Experts of a small language model: 1059M tokens.
Below are experts of layer 2 (counted from 0) of a mixture-of-experts language model. Rows are named router (the router's row for the expert), down (a neuron's output weights, with its number) and show model dimensions 0-223. Each number is 128 + 32 x the weight over its row's rms, rounded and kept within 0 to 255. Numbers have three digits each.
Before each expert's rows: "comes before" lists some tokens at least twice as common just after its tokens as in all text. This comes from a sample of Wikipedia text that the model never trained on. Tokens count by the router's weight.

# expert 140
comes before: ",", " of", "s", " in", ".", ".\n\n"
router:122205101113093104122134117169064122116110214096147098121122121109093068087099156172166099187123113158119189177094103081113149110150151079132058171150136131139077148117129141101168097168089126099115212130073133114087107157146112140135083125109098145090100095118156163129097160136129145109193157085138169167121138132079103104143174078102166065197102115123098169174120124159084132153152117125134101078102166118156113159171195134103180099157111104149098133160074165109076093082095137134117083144086169103167097134132147104097143162099110132167167147149110114172070086199134109112146155152124153167099092143146161090079151104145170142114153111122158181112079116145159111125152
down0:105046108109147099093079124091115136093098079142101088165072201114189092116099096108152163129142134133162153104135067150123180134111134152161097089104141112103145137149137112135151133130114158122114131154157131109085161121124108129134157173206162115130124050132180137174140122124141113117129127128148181126116119141104139164126058092143113115093067138121097154143172159093088189125096169142127120091189153135169125190084088119122058129122140086129058097105119135107110054170165161146119110186089142143185207164094062113137090148110155099094220106146067111131166119120125117168129105131154123105066083132093105167115097114102173149134154094151106174083151177128132130098163
down1:131174115093091156099129139177098120195095105083100120084149152145126118120152109170112126082113121171075182117096096172053115148098102141075167125121131125130113129144089100090095098127092141126146103119110108141133137136156112147162100147136139114172145094138153143058133145128116116149138114152194123119123126101100102100107133179145153119144147125047142092188068144136175144152188165167143146129056153083134170116122105087157160145156137154170099077156156110109120093187133063130123144080160088101098130161173123114100137124156076105069152135120137130120148097173142083051155070094123139118162212143167082159121211040120158141086082155111162140111144151216145142092139
down2:125097144145118136153088145137193181078108147149165072126136154116110095112129100083107135144143130077143127171122137140179125091153189134184124096128154107152152142138114121117128090092133114195160150172188144135103083164153092113119115103107130168094111153068106142192089172087176138137098190091123070152153124123167152091139139127079129133150128126072148187109194092141168140103162160127118132105092106098174153147177175161096122128129084103173136190096163116171118132134058124127135124087162169134116143085132192076149059106125140161132099153089120133162120164095061101066125087106073091146092130079088143129076142156067165148107117079116091085103189155063122103139103
down3:128096142132126088090119141154096168137078105109129128157122175098102084050199142129125136164196118135166193111130093094158164071086101136090139148160146099166092127095133097058131150161102137181126111116111065128100119123165151152101121100150103125096109153090183101169093146103147147157089081077144136098120092096081153076134127168161152102152140158094128144130151092119143156129119101089085087067158083088136138077160124086178133069129135144107115057134152134128111045181098067187092126079123159110129157106115162119167104126096139103071112147092104119085078136176141105153160131138102114177111115079130085149164122078169128216108110139131056111113130143139131140068140
down4:132090140133067147122095170123145169166222120069153075091061157153103069130093091133109103109090122166144140129152140104078137117154111123175155115152123148146167080197137123113122088125142156092088079128130142136074108087130171186153146145105121130141055149167088137092101114107075129126122120102128087141138138144084132149114131126127156091146132133092142238133150165144165154128166174100166078103061127089141145109151072096119065127141136159143132166116085152107187094097138113135106168171120173140126136114084093154156144170157110130104107158144141137111151125103096131126154140126086129121072149170112163107182153161147060082151124147110098163164110124097076029042131
down5:167132143089085132147139064093104113112107121139093153073151205193084132111199101141161132183117138125147165128152139080104126078141059113112098098121146115143091134110103119130173130167157125113148112176127170137134117127086103132152167128120121119128133089120185082170118102224194119103099137096110138218051082135119141117143128144179116112130138138128134105147093152122123107145098152127189154125143147155125175148142180111145094078089147161121123079140140144135183128073142084178140142191109165092183136093123113090188081066131123174142099165144102157101169049130126144165096151153063157142102138107111121150036155135150120115084080082149112066156092118109136127127116
down6:131098133075140111087142117052052148129121095128106116148065133128127115045131088187165142142101175137158156155132126091175156139135206096107131085080097114144129107084159106177113134109089131121078111119115146179127131143181107170179157086124081152130112102181110148142151137134117098095076124127128095128124105205114162134043088140088160128125131154179106108120182098084127107164150184075119216141142171103096108109083108143161126131104118168127163096073098189144123133096105144136153053139077054127124063079141079124143115156119107077139112106125120153135104105074124142186143141146079123099123141153109098091102121144177102146132136099162174100089115097170081108123124
down7:105122142108172081197070100127091221092135097069157148171086143141097115155190116107057107136123157098156125165084152122104146124107169136103145128073126077116143137148088119116096102131149146145153128158145112137115122124149129087088075129176152166136170113098114169126114122173136154155138078146125115126141084157150130101146164066149106160104067186119155152128101133100108147116117124122107162103167126138126115158084161086150136114151141104114144171137120177154151120175088120150062143095071141092157150148092208143109060078077140105130140070146117147134143182133128083094144211115149117085169172115117105088205153122115099133215136168113110204102180150153082126077159
down8:205112173153103145198167115129146125104125084094126145112140140128089088180149140198145145083163144123151105098130147147175137081182162150168113093143108176107124112177159113109166089068138103091145144199161168144101065104091093108117094092078169139162094170076106093080138139122129133135151196122152120143198109104088128122157132101152167163079113140107140163095133177107046092091128108097091122080151164122146131177124112168116115170130123156120084125131160143184170105144186094158106148151111081127139185140134153091116115122137105144147105171126154153196065127071062099077111109095156129122137154087086138184181104152095139135112102107147060137180144118123096095149138
down9:097076104110176158053097140149092082063084122052125136072139131178199094136091178155169138161107164128125134162128148173115107179162181169099144135132126124117112118141114106100097072095086159103103103194153148088129139106096150066181123091157093170098092146146125108184160083125088116175156132137141112082113109115119109130090080112145124131121138095159130185173193138109184176084090131135083131138173115120127111135121114139147192127112100111120125145099104103091124152141139069129170052094125111150144154155133151129136155097148162106132149137097125093140105157185152109097086111108122144111106127116019085158151153076155215160128157166118149081112067111137072120115144
down10:101153056122133127049138120146143105075105138137123113117198190128067100183128146183122115165216130168141151130116200146110084105114138140112077102098126118149079128120137143140141159182163125113111078120122141107134078105174130139117156143131122140127093054112120117103074125166175156097174174114076132114047133143096142126062106107135111139090181144113102153160101119103106162105163097105129147121135121134174133076099124121135137117168084102084092159079153176068137116166174139123194109220138181123188145117114115145128118153079099108160219146168106105177105131147127165078141121139078114121114150121195142079150132098175131113133158127131149175141120169123186154109125
down11:084132137115176146133017144130120135113156116186114072162135103150156109131104114108155168144180056106152113084110118187129104136107143177134104166080096101151130075098091156185142105140101115142138158111137098211137102128111104147104143104111129130123183137146096073067081219085068100080148104108157160176154123148181074139159197145092189138084148126143069104075114160127178135134187101079151178128132151110107132092130088061092099142142099135111196117093121167073133122139145180106143144139149153099176135128107144088156123083159139159131085149106112164108121110113091148115074175106149115101122124092132119123076163122155116138156061076142104147153140141157132148134117
down12:109118070131143123110136178084078143151142153153145171135167179128099184143204139146142095161121155197113142107099151159128101090119112090166174167147146181148096091126138106127098140145151112152098073170121140103126086118131140073176107100141092135147123106185139073144227115195097141110169180076078095130154133053128167142092104164176155120154110094074123082137124148101127127109070141173110149139110184144094139128128137156130163157131139136099127107068116142147176108089163133095181086162135144134111070181167139169124133145126209113163109169166155185098140118156140156173105128114129135122116046177139145182152119064107110155138147155104098145153121188081162119104099
down13:121162143139125087182112096166135159142104147111119137141165115108114157150120066207098059172178181078110084120155134128153138139077140111097128123137113175135176102066121098158110121106183147167179129151110161108140160119128130084120149140140144112114116155097152168101170119085101188108120112138121121134115169099162135148142121158153125090052108139049155155128111115059117168101148125087142129085092070146124102151165145105148153181130114081103152069219144143102209134172161103134084156071121136133116072153125122166178163161065048104118128133164157182104157102138134139116141161119145179119199132125156105171137130094158073134114181172151121101186105149081168121108115
down14:150142080146067067116122071151137118116089101108151130121153133171154146138123105122104136180104115131127127075142133092125160096118111075190168146156171056152128140110142185165145160123167107093100145105147147156099110170068101049229160126130154105121138133129055141084073143199104132182140115144142143125131120155140132174201045148100152162112092134088095146148131164132142099152086122155110191169153173128163121157114119131076109169106125162123116158120134082136160137109119124126151176105088101095106106092116137146085165133102122095151104121181127127106107191181153126127067105114113102120053088088120129160099116167131177129098216114130183090157067139138102180124133
down15:127194161139103189131114152112150163103132130192129129119163173087131169177137090128163164127094125134133130136180112130181071200078140091140080134142087114155166114099145173104063136119132121147122080137095135148195120152087157135098126150168136155109113096132117125115120150112130121114085104106119138103111137131112122144106171110142139106125168086210108062121110076142157128146126113172168118166122166118133163192099165158194118155138157181144073179195177096121083117095175114153148133178146109135149136170104107200094126172107127117106058097059167113143150137141123103106114126138136096094129070191097159110128130176147151139098139176094127051128076140175142046088186
down16:178131130132125173089139168188142104119111155130120114150139121180142141166139188162121105076128187173113098166167182120117119094127129099114137095141153158073142047129124054129132159072150179120152175153139183111096131086174120129049130030105133207103086104155121072117135118113168122128100183081114103175177112093170158165095152112106109091139163166136148162164138092132164104129083134140181111103113122093139104189148112120140149167170159144102144108128111138066133139145128088120093142167166117136147106128096150168209157144090149103196158098104144089151124118166135122122138091112108092111174093143134123180176146156081150140120104198110075099171175114074120111133120
down17:080135110144069125133121083158086110136104149085085156079148141117105054142144093199160182143143134104095065126106105075173099136219121147112143116132142192151095079152142147126145093148183150115155131175125171131156164103114156147196208100099156121098078182063148119130111169107142111110139107119132109172159161121116129164138115139143117116159139154156128135144098107116098166103127125108094104122169192096138100127143171110057103101084114104126127166095182127143052148102138196151126121138118180114160126142187158081138142128126168096130110155194096114174141104173146071117173114116087137160099132149102111179078170144060166184094100100144095170152093127164112140166094
down18:129111137081148137094112132155145091131122114098081138081127131175100173132148112065141110117124125159147116164087137100157100101126098138078070112142158148078224118079140094164135070098078172070117144184084122143165134085206093164181112134164119090085157104193156089161121083095102152094076125100125116109092095135084103088084162159094124110116139182148090138170144103108154105144129152188144118145113169114089130117098071113172164099131151138104149072103157133118140099132191198156086075138117122073065131100126123162209110111148143142129124143109086143072075054074143169179131150101079115152105094103130101080100132109101150157111109126136132145115092166109111149125147
down19:074088163105127117213171115086121159117090117161146106138165072094159069107130124162074081139083159116128105141102091085164138134163087130094120146149197113148099170113143115097122191105152158167147107123080176119126097120112132094174075035158157107069140085125112182149099130152126137134152105115074143137162169063115166148107143137118132156099127133119184096093145143144119129061120112115044081097115154131132151151138166088155090141153153175129163118157148130134110166151138130089170143110133176172075160174147148158115126064088167126106115168187161108136125212143183114117138150104122122149096144091166067102079110127132179113122140101161101173127151074171086172161127

# expert 20
comes before: " by", " in", " to", " that", " on", " with"
router:131155086083167091097086096173103168119117119108144107119077121123106123062087222153146126151123108144183123168099119075119180098044173114115096160123097157089139152171132153102181082151113078111053139122088076106124104155174127143196128170085117108108121122108129150146132139137148149119188125113141155174118165156095101146160170098113153071132091080115126145112124104143102151158168116199187121094095143114133141152165172130095118070110098111198079164166122135093079073088105156136157150173093139109181133141131156106093122143112104131169201150133084080142115123150108114087134177152124164137125093130162173077084158119151144126121168105154181130060109167124167100116169
down0:149120128144073128149153080135089116124129157124108123135127183116156090062155129126143127093163160043146142115054168140125119120165098140051137127108070152106090124115132173104153123081166144107130149154140128108118072158170071124195204144053108181143155151101160151187118230183164133185106166089142125161150104098124128139107133111157169136131185110137200132119133121104100146166161135117146126137155160163149169137118179118173083114133085122126126182144135143172097089114102057134163171112161156129134100094141183103098163132145163122134113096190141111070148167137178070162123117097115119165129143116176106073082167169157122168130121118172149114092177115165138143099163
down1:145129137091151114117145140106121101069206158141190152193124191163171161166119146106155164120162118047093138145029091103163124141167148136123131104103131174105176128096167152188094141185153115098123125090131117102101100084136116120129165103092086138112094129137205091091150138137042108105152138112154122150141097104219124123102107127117136131107144091139080108123127116151183132146128157124176119111154203172111217119137175125116147140117170133078126096122113164099173100102138129164094131118103058119180150118186170164141133134144085123172125076108124118172180079204147072091097114146089097154124149142104158128124112106125179139112101149072134101149118135104115157098145
down2:116143102152119105125091106147096103109185138157145083191091110169154103179109126096097078048144150204158135112113107185125182121137130086115135102120130091104201146103112065109153074127090169118098089112147169066117125145107101214084142149165152102154105092121112125130115165151148122153186157173109125127112112134029130111163092175099122146128091109120097139127134078149115075112125115085115134104144153126148111202108130216104107141137181107129143137130109094106151187075109133090114153149104237177153117164119119181146115150101075143186131139171108145133125112118108125140155171102152140177078071094086108084104119112118146170137174131181099105125108129102121150163133
down3:184156150119106160144145105150117098107117085109087063121140093169110181128121099200147185129176144133081160139092116139173122118135146083088135118089179101133159124122148142146097160129110145122125090150167129145170111129097143148105118119141072104135073185181090163161119101160085144089186156165075127075173146108098146126182187093141130132112124180131187132194115140108108124141127073122111100166172101120123128199183114117168107138131180019128183125097112130131135188070122096118101110192125174124148083148113122195107178122130105117143076125123136143122125117152155121134112159131107083084166169132103111133120163061114082104137107221200141100145111120110087115084143
down4:157139110104107137138177117151087118164123147128132189182113177112135176118136150130170108125128149138122145196120099104138088137199121168105106114131152142116104133106143180126153113091189104095073177145172148142103170045135109131188149122079143093179165121158095121124141146125134099095168165194124160148176117107161177177107122060160071110134182154109143108129119152167123112120135145180159104131099120142108173141120149168096169111150095118075126042134155134137178128136093118098112149165151170165167170122122125163122160119133068077130149118131165134147123182077078225137143157134113090051146065121126142111126092109081185075079097113150107120150109128127077102208164
down5:076058116072186109070182152117115111084146148105115159059130134174146145151113151153129110151099101138100119159107158111057151136161139126161046195139138131106103080133072103121104175192108102116098116117144134180143144093121217097105100104147095130113139122106141095132122146073106112117113049076082139108081136096188127127098088182098126222118132128120144161107142092188156223098125189125156124081114115136150146074136096120077089111096130129161136138156114133148116096160184110182169103139134102153147153178142134141104113083151131133091154141121070168151143120137088188142109189162134143134150132159187158165158132094111113129137146155114108153131080132151133088122091
down6:099152090109085133123179194142097149135107167079132097153188166191142073100069129128200110120167139109128098148114117126118144160131055145127094135134130150117169106131161133132038097125147097079056110093147122095115125137144134163164144102143102141147092104134065087124147124158143159098141117141169191136157157155126115146125100171118058115129136156125091075204089090131116127141133131124163151124145152091122150157174082169220144124091112151110085101127194134145119162206134180134137091164160135085171117130080119147150106198077096115144144105115122140113118073052157133126124067118105148115125201163139167104133142129103132132172154127071097117123158126167108142093049
down7:126140097141143144097141135136177203228116130141155157142129163112081172143150091126175104130198078160064133120126134164148086107103098131207157113181075122118093134111140059150113104168162077172150132074098133087155135135104061105126119093104174152124112119162123126177156127136089155142111112186170167138186159104112122099145119118153141228021139078087102129176136100067152137133153101120102143107123150116140153166151095157134113150124096139168128112146094122112136108136158148167171123100153106164064144127122085162086163136164149121112100051165091170167083135131080129183151080128090116114117089127140100092154148170103118140121127138094180072150145109109154132145116
down8:098178116206169188152125124166115124114127093143122128161122105111156062112151126098149159123176187110139087102124104093112158109158100099127177090187115121149128185093089169249117136163085090143159134103081128091096100130108126108126190113130165154101154136183191140110125163082119169127135118113089125133097142130100151158135114043158108204131155135136122130123121100177127120146129152107086105091119115110078154153124104088126085167079072129106103162104096111110104105115142083099131116127123151132123103148148144110163101129051133118107194196125133122164149191147119079114090168121173171109146085081096196102151151147169165089116167177161133206121085108110142108100163
down9:145124104144152167093153162146121107166133158175149183100056085096109102115102147071141125100079204106145088153137109099124088148108088142107134056138097158114090181086092173079128123135137166157140125122139072145100137051162179099084145135133126095122107166139101106081198114146165096130190115096101110038079133105089168106124056122097110140142154096118122093109113144119154184122067132173121098144081179118171133109131135113155173138180091127112122111139118135061200134158128132098125148150109132147063133147092118120133126160131141143106136138148168139062138141132207136113114178110148163164138138133159105102081169084151119085154129094112123101179049090116203118126108
down10:055126124123174060124134135119108101092052129146123143195160168157128132130132140136205143164101090156091193138108091117116138154127054117140085147133030122121134149113143124125054150179119143125116142133124115101130151129101119153141093106129118116173139117189135117172115167129100123089086201165145202180149162160155116118074160137060129167126146153176137144091141141167147143192163146157148166112112083131125151120131096178067080144156161174168167099104105080128119125123072086132121095121159076065116118148103081161133146158121175122092059100123146121118167077173089198080166148110117116171096109102115151146116043130107135136120076116159121108095134119123111132113125
down11:081180109135087058094138146177134125109164143105118143085130102125123148089080152111143107202093066155173144159106166136141116145122116155118139194148167129114147132125162135107144117120179109127139041132100150130131161088131138131134153149126199168162111166147147161103116115147133122161152094088095148163102098157160087113102108120084135136097135101126039185088203146216140121168153104108085188137120127141107130207138130106113111148162135144121060144122160132131111087135126139108131112119067142077139102085122106049155130147072044171121155121078119127122164162177114144106152167118055141131154134148142076164099162166093116101121151077082162160111096141155161058151084
down12:126120133077186151125202080048083090131096118201129114091122144075128115134104145167131138226140095130150081156162145127105119100078097170102132183117125118137104106139165172200175154135171176130127150130088135146124147120197135134125109160141161170153102144062168115087134104147108136084120147138156107129145115145141206131105163108106106116130141120153141128148146149138082167122160103126102107083108104080150113112171130079163129202123194149125148131087180125136102177064154135056137182136109161146112100101106083120162139103111136152159077077130155128113155105109067054128152147103106082084165104147143138140097157141137127112052150109128041111107123117156117076128181
down13:095121156149121103101165139114132062090142091179135116175143196124101088115117115149116124118108117140071126071098108112155105093073151136133067182126153149124114133088101104104082129124142118119103153145141113207195077116173089074143127183092158139140119118180114103136142097182155117101176097181094090127156108078108107112067126189059128088107116174160147114187135127151144111171173148147145099135138145114181134072162145099110100157118063096160153202124163130137161156067068106137087142125081050164148082107158152155159124107161123091131142111145086098125103116086126171102132142149131168112140167134107089191110076124075147138145153102154101069070170116125148131095176
down14:128103086107164140103126111147116121115165147157138186153140129140104096202091131108088153105120134080074157089105126134118106122119217166101177170130111130082107164151129182148162127177145132211085138124173109083134164099156137147149161107155196115122161073116140110073106143125126080122160114167134133072133059079114141091127128124174077159132144158132115074077154115143163131102169135231120104088168120130122120124128071045113154160139097103134071152145144133090096085109180185102168055143189130115130093113161121167104137169120147077083166116154101084133077127095113190138136153097089092165148064106145134151137098133180094122168111143108108143143108165158143138106129
down15:160176158171107203097111170110147114177103136135145121115164124135118155180102143087150109150192109185137124091081106114115108092101140158098163099087174149158119122158081114172132102099135126188087122128153152133120112108119179086091121086150180108137141102089149131117122142129060062183165128190136128097119142100152120142071083117140210138104168125139155105092130136042097103104205164133066134107164099137115130141141157141143074090126102155133165147119101139169115159172086169079146187134141139120102107162085132186175153104189106105137149097111124117146135097126169080159153055076171173150144201151173097092146150126096154144123134157128102177101104125076066129140105
down16:162121090148094149161108203134112134116126186171180184146168041122152109145173140158126148095096136102106182088132099078126063084133073164162077154131101147114179116139099184122100043095133123112108138171135147087096111128144104110138132176161124123165098135140140136147147127052094129099128148211106182110119209113081145157152135070157125081147170134167168065079163105194146146140112073205162180154145131120124082101142150104109067156097170130143140139134099110130154097170156140105131105129150104156099119105186114139113146133159160171176052150120122082176125098153151136149150144135129091098146156121126139116112118121118119152143041104102165140119098151115122111092157
down17:119155166100101146099133191143124120099129131136120133119145087170153130137128139098126184161190128124114114149144094109126087179133127079092175084165155175167150109109085061128155107174145113082230148124094145156114145164154112143100078117047172155183060117107085170168133141138099113147133203118115143159164124119100082134138092197144122154165132121111163162127115069118124123163098197086110141098080098096134116145159182135126164122166113114118142163118191105127069200154101104072141054105179183126119146144071163086150159092123146109148132154134148171125089133126133122168098101138113124141095095173116053118117139137104094106170079096138101157170054153156136118142141
down18:104094104131130117108162056102110114143093087095112127163156098114147090130114131109135139133129205136117134102142093069118115096112079120100109134163168102084088066171170145123166134112123109147133136082128147136134127134177159177093075102100099177171139156137122123133181136138119099180107126100173165141077096127126168090151194176134137150111128108086082149042110162091133176127146077141099216082147099176116087169070158141125075150138142112135153103136132103156147081154186128101130102087130116152104095167166088165151169105162094120228156159124101114084180180170153105099132142090093126134132052150055093138103099113150125163059126132118136078114113130094166125164157
down19:165133116111077138106118111116160096129115124087141075064074097065153145146109184174156119140165077141097141158170146143112162146129150111160146136099086118131125150171135177111089108140178105145132075101135129099127155141140095164133135129091121116078095055090147168102074137102122152123108118040146109164120082106089117146148157095130131109142093062109108247120119110130102132154137127092141118086114157146139137113101121163186116128144121115134119094190160152142128141127151140125064192090063142173101184194164125116147098117179096142105120108060083149131147168187139125113114107140180084118084158180125108097099154204095098116064143086157195111161145124163072108104147

# expert 233
comes before: "|", "-", "==", "===", "The", "="
router:084203113108146098129135066171105174097098165100204114082110148104106083098086187182150144194093124152139141176075111088127140096084137121175095154111126143168082130143105140114176112156090083082110159110108075127093102177157097122149100119127098157107125128093139141128124111145137206095149150124151179160084175184118088171147132100121151082119088101084081134150169120137141116161159135146126116114081162085197149142187162113123105083098105112134082156142109131088091124115066133113149105185089185097155136188136097064129108171103096126161155168128127078172108108170103097107099127146089159183106113176152163077065127126156148122080136140134163159105116112151173085126145
down0:123107141124142126073035142098143139131143120092197121142141149154095110091160149151119112125113178128158061089159120103193166197141143117161077093077119049127140133125129082084133108121151165153177152117103158217096109142187123167110144111128117099102186098134167093117104086106159087103094089136111091181122152141132163090136116089127118097140067131118156114086108093137175116175081118129157124083173076112114154130151116131190093089124132088113174148167049151089190115093098134119148133156111132098155139125129124132153112184120103138163116073094109108147182139105133188108113090132158148127139141172111135123099111072116173123089130130112131221112138057183144085163080
down1:125189094084140097145174099115138112093119134119105157151123108133112115121137118119112082071176120090172092078107158158182178091147155160110182132181103116116103163149122144158155153118140095140192125083086161153152124120091133101152167156168129131165058096125164134091162142097131127163145101096182134094069066160117145154161121104130074186139114137152104200158107156115140203112129130076173232075116120186054118080103064115118138139159110157158163127117155086162178117140168139131101121175120167138121119158108138138158078162129074107149110100086155130100104102170053076140119143160169141077075129109153155145180130115115096090197155111140108142148088097116119122105128
down2:102168068133062171171091161172097133093169112131156169141192093156074143127137072225153077088064109094153130143177133144082100112117092119120148122107122163098159104129158114131091087110138109109094126143127153076111121058115075119103164111101137157123198159095130102110116151104171160146107161129167131130137136147136110161146100155130091171205175138078134092130070159124097086162138137157131096190111127111099124094144128137124154130147072206072107150097120132172073187166116157070113161148130118138124155127143118099122078060172123074140118099142138061151111100091112105098103117151139112129099195136123083092143147113111086117104164128144110093076152161088098086075107
down3:147179188202118087123054124109062171122123121166135142073120154123089068135135142202177161077147078153160124121126125101197149139143132086128102154103151133167113087138121136126159093135124174061124107114152069060140142146116194149111100203110143160135179171179106069093127146140114137098096187113133157139111129164098080072129135097095171158097176124150100106090113101163162111144124141144162158153135057104096117096090102089164060117085068127067087082122143134103146155101095169092200118113130138117079108156124155082128081178127111151144170153148140131144127103128133145101085152137124143091109100133087113163102131181142151121110164084108094118126075144170115165151121
down4:155101072149078154055127156080128113100146113091093113173164105172123116102163063116067095134077148196116092119114135141078119170100129088120169152099099097160113097150166134137099216123135077187106119145104143094158141168123105067148127153123088153143103159131077079119151121131031104151104079098100144057141127152130113139168111106202102139217107195127160140104132094077145177107167123084126143136134123170189156107147141126119148135143064091161118154084133111130144114123172085139108107146117112103130135150156091114094132111138124136139145120135111114094100107181164164161128188095175107151100094117144130154178194135109144104181186138081076127088150137107139158129077
down5:131123107069188149134158088115110152117164187131137144143158132147148160141133128069054178132156161142105096152148132086148114131161120097161171093088169160135161168161156129122074145061136112088133174099146166140131108070138154161125165094086137055158167097175067130147155132116140156170101131135144155127128131096185168172100095107192096102037064146107150124152121126035135117149085131127035112104107132128150139169137120124144145148140163198125121156135110118030163130163102152130135089117096164129154149118119131125086097093146154054127089096092087121146168100101097111137094157093146143136131088099111132126160060080092139145087140154076119135124202108126127131158106
down6:118092102092113120100092138178107090123095178064133112145082207149147149138154096128099117113102160194113112124090162120107143074055159112127105093099117165176099169120108152067137075150184091135061120206210113119145146091110133106088114157126120132079103149089087139125152142159117112094187123117109151156121147181066165120078083170121111093126127052093189127093136084124114158123146199149169139110070149176167193105198137122129170126112137140135134116142104115158173180119143126155163150086093099113112100131109130135158087163130158146113135204095090135101109144134124079120159152088136098137093101119066149115081103113104153108095100135150121129165108168123179129113186
down7:188138139118154176175149126106074132161152117135142132187108098161154155095081067106158159065081136098111157098106130065130160118125108124179145174091142089093138145157094127128089175118096108136135143102108182119101067136164101162156199117193124099175138134199172154188055205114144118125143109146121169138234205112105144155147104088154105138152106104124120113110085166156111096118135107119146180101117161144136097191173138149112106144139160190115102114131112104165112178130126150175166075169058162101107125132210112095148127144145094126092108156179136135202162066104148150125151138107104185095151143123098135155122113132108125164116124162115110137134111153157124097138151
down8:127107151090125106131148128106139143076066109171138146108164140145123132146090179112081112177165087190180206099136173147111111130125117153134188088164137085099148122170127141170116132125087133101121135130080192146164105154110192187131160119139123134092113136090081217135093120106092133090122111161151152164096138130159127129151107095129149106094157086095188179069118162071178138192122143124122114145096121101158104172060075077111139132117129151127129132155117110142146134132143172128105131206088067161134123165157121117185096112167153198135108125070163121118088114179142145092183095149176104134117151151107194060145155195143169174161098156135089125179148172133120121118155
down9:173114147091148199117132142100146068159062156157080133104104161102117142161166102118163110136142147093191165077111162095147116121140137156099116114135144131173124120123088155115136164114109157154149095064057098159164087127121127113077105169147133141170106076126164176130083098164126067057097139089152122113171143093112087119155155160180122115175156154135132186103062159155145174086159132145154132137099143144120074122150115130078116192099084146099096100088165164111174094130161113136142186108119124092180165156145062109162109157191056175143085144115131140107128082110121103132147154131113172135197189146117112116099133236119128167163145154113113094123164161095090124134120
down10:103210068120148170134176099154141144138147168127125103153095108156140113147160108133111146112144121143150094076107133161092080162112165197120115166176138140060195135119148115063109083174112188133087137168148176138094156099180113089133044098145102150152142093120115044138117147115096111112133119131110146145165121208089136160102114097090166083148143121147139143079108055163145094099038103114137119152124127165107085122182129121148190075141148124136099111139137156093144091147159137134153124068063166102143135158177091138122161108081097158157137096162189144133155134094162163163109139133082134081167140128106167136160097162173097162108102163092117126138122181077135153069137
down11:055123150161175075127146109131112129147132129140157079138081145142144134112097132195132172132158203161094158167139084109121117085117141100152115160122065106176214142105110139125101112133124116095119155154078118111119095103139129100150121088110125118128084098163090103122154116117092163153092108177118154174163118117162145140134129040115150084119143192098125138170120095173170077079087141113191197193190116035145132145102184073089097105108125123174158135192106153121126171127125108137165126072130173151166152090141186058116123111130136140132074113131117164189116107134155150160115183109111115134148105094096152141207117099092097138143120148096190157146125136104092102119171
down12:125127148134114090138094103147113129079163104154103133122113099156121125100159118113168111056101142081165103150192125132164104158098086127083170143165131195113094135160082211155110142105131162174039130113172183114108117128100125081125168148137149156120185109096076150097112192137093107159071086076107119105113142140081090108088130119072135114176165087148131148118149128190103093151145076100130127140139187133129115207136127086098166144095135111086098109157159103112082117137167178144141144133097181079156104086130140157069078134118093102194120081162180124078157106118106092130111155111102107111143111126125167201152098103121149146128116212124163088179130085091074125119138
down13:115095124092148087112167064049144160120070076151139116125113125103116114103071064130088100149129155141154114137160130141112131123116117113093170143120118088082097116165212090103151113055094122169149172132113118101110113127161150098111120079090137156121074100123135148100134138154126121138119180151105145119118111143068183076141179126157141130145093114106093180103145111049109139147125174127087143115117203115102097125148167169130084101048152163171135143118118158099158126141068121078127124045089124179119133172176123082141109163123085069051111098167176127108101159190136088177131112174136113104053119153161155098141083171093131096116175098167130143152115139139161099158157
down14:118102080105161108088219163103149138072162097073151076125118174174125135179097135089143116094105123148080141160131195133143206108170111096092172138173058186079121139172125133102105157152091150195134145057093158146143194131113131136156126078117139096153124121152119103122078091175181086163176129100159173140107131154133117187158099146127144158125131052138106149149127180130134147101123152166129151131137171136157101171177147135132143105184114100198148160147133103076184115140115128063150110110178088133123160124129133235182105170132183089143148129131128157175161164143128133148135099153112114167148151159131090169148099107131106123129104096152098147143109130093104080129148
down15:147118181130158132161083202136172103104184169076084165128111203230090136157141028104094101126095157126151157091154122135123143109158159107109122139129092094157148093167159114110119146116107166079165080137127140158108094064117131110111156165166152145120117147093056148145095110096068126081109104095150171105127110172106156135171140121162151075119111143107184152148105125082172148127096137097110169149108124167115093120178138103108128188126121074219120168118112116112189133157157123166177110088126151166056116135068130110123126134130128182130117079076114210148122111135125162178161122146147155104141156113144122112159103088079104114131125105086105174143127167135187118144116
down16:129092140115122140083140097138113132179161138148110137207138064152116140161137182154152142163143146137099175138092203146100112154135173190087135119126111133122138086144106119130154077060073110117111142129158130081150169126068155055128089129136176148132126091181101085096133111126150156172063083089193161076130173122177116098117138123112141171111055158115138153140188123130150080157128150069177111143095065112168124142111123154111113115084100079109181112109154160126169117124105139154179142146165180134130129124102111133144152125112035153125103132056113075124170119104107069129111109144111163187065112091182074123137165074131136102103156119129140126194137165170164143111112
down17:141146097141100111141165133157124126127159133172131124133112186110112133136102121172197146121145188159104169127122141106113110150088121157134124151056084171130166137088102144178142147140121142201150136148189082075118135074096121087172086132189199161142111090177115162110143088127058109143105157155131108047082141169110163128120140147115156125077108098057113113176121145114125139084155194162088168189129086175158093150043090161167140122115167130150192121086186111137158095142135077119133129192138084172119129113159070089157123140148139144112118141165107157093149115149114085130148127086120057110107126107161086173171138104124105147128113092130134097173091177142155171171166
down18:164099129093133069101076130106078154151105096102138148171116100204118141139106094163197163111109089188138153107101150158144084113094166104138171077104148131095192127115125100152100143129107083156088093131148168116101065150162126082160048149145073104137133138136116148096106199121140134186121143125135137132139115149148124122204114133123135094091149166117138133118144123137039093098149093126119108148106093168059117102181102144120118188085061072121087105173189148122125111150114119151145098157050081117123142105131079092066142136093110167108120115203167159131154135120153149072104115144161100108130101115114148207130137143154181158169168145143136120165156137151089121200161
down19:080145135104077094116164137084136094130164137063227091089162120168113173173131158167143062156149141137160126105125087146061119163140124126107126113037099147184181137105135195149134102132137125118142120123128110116153034111163178128068141114109121153147115112131147127109131107061110152148126106115122096115072138187125132091146138144100131148090131127128107089108153147081122051190145129080148143101072149169096113125076118182117188142140107083107124126145120117078116088116073097121150083122097184148131156084131112151131078127161109120120148168143116149133152085153164124112121154148071161059136090105143145112051204103113151115153154077148074165134148167119102099160176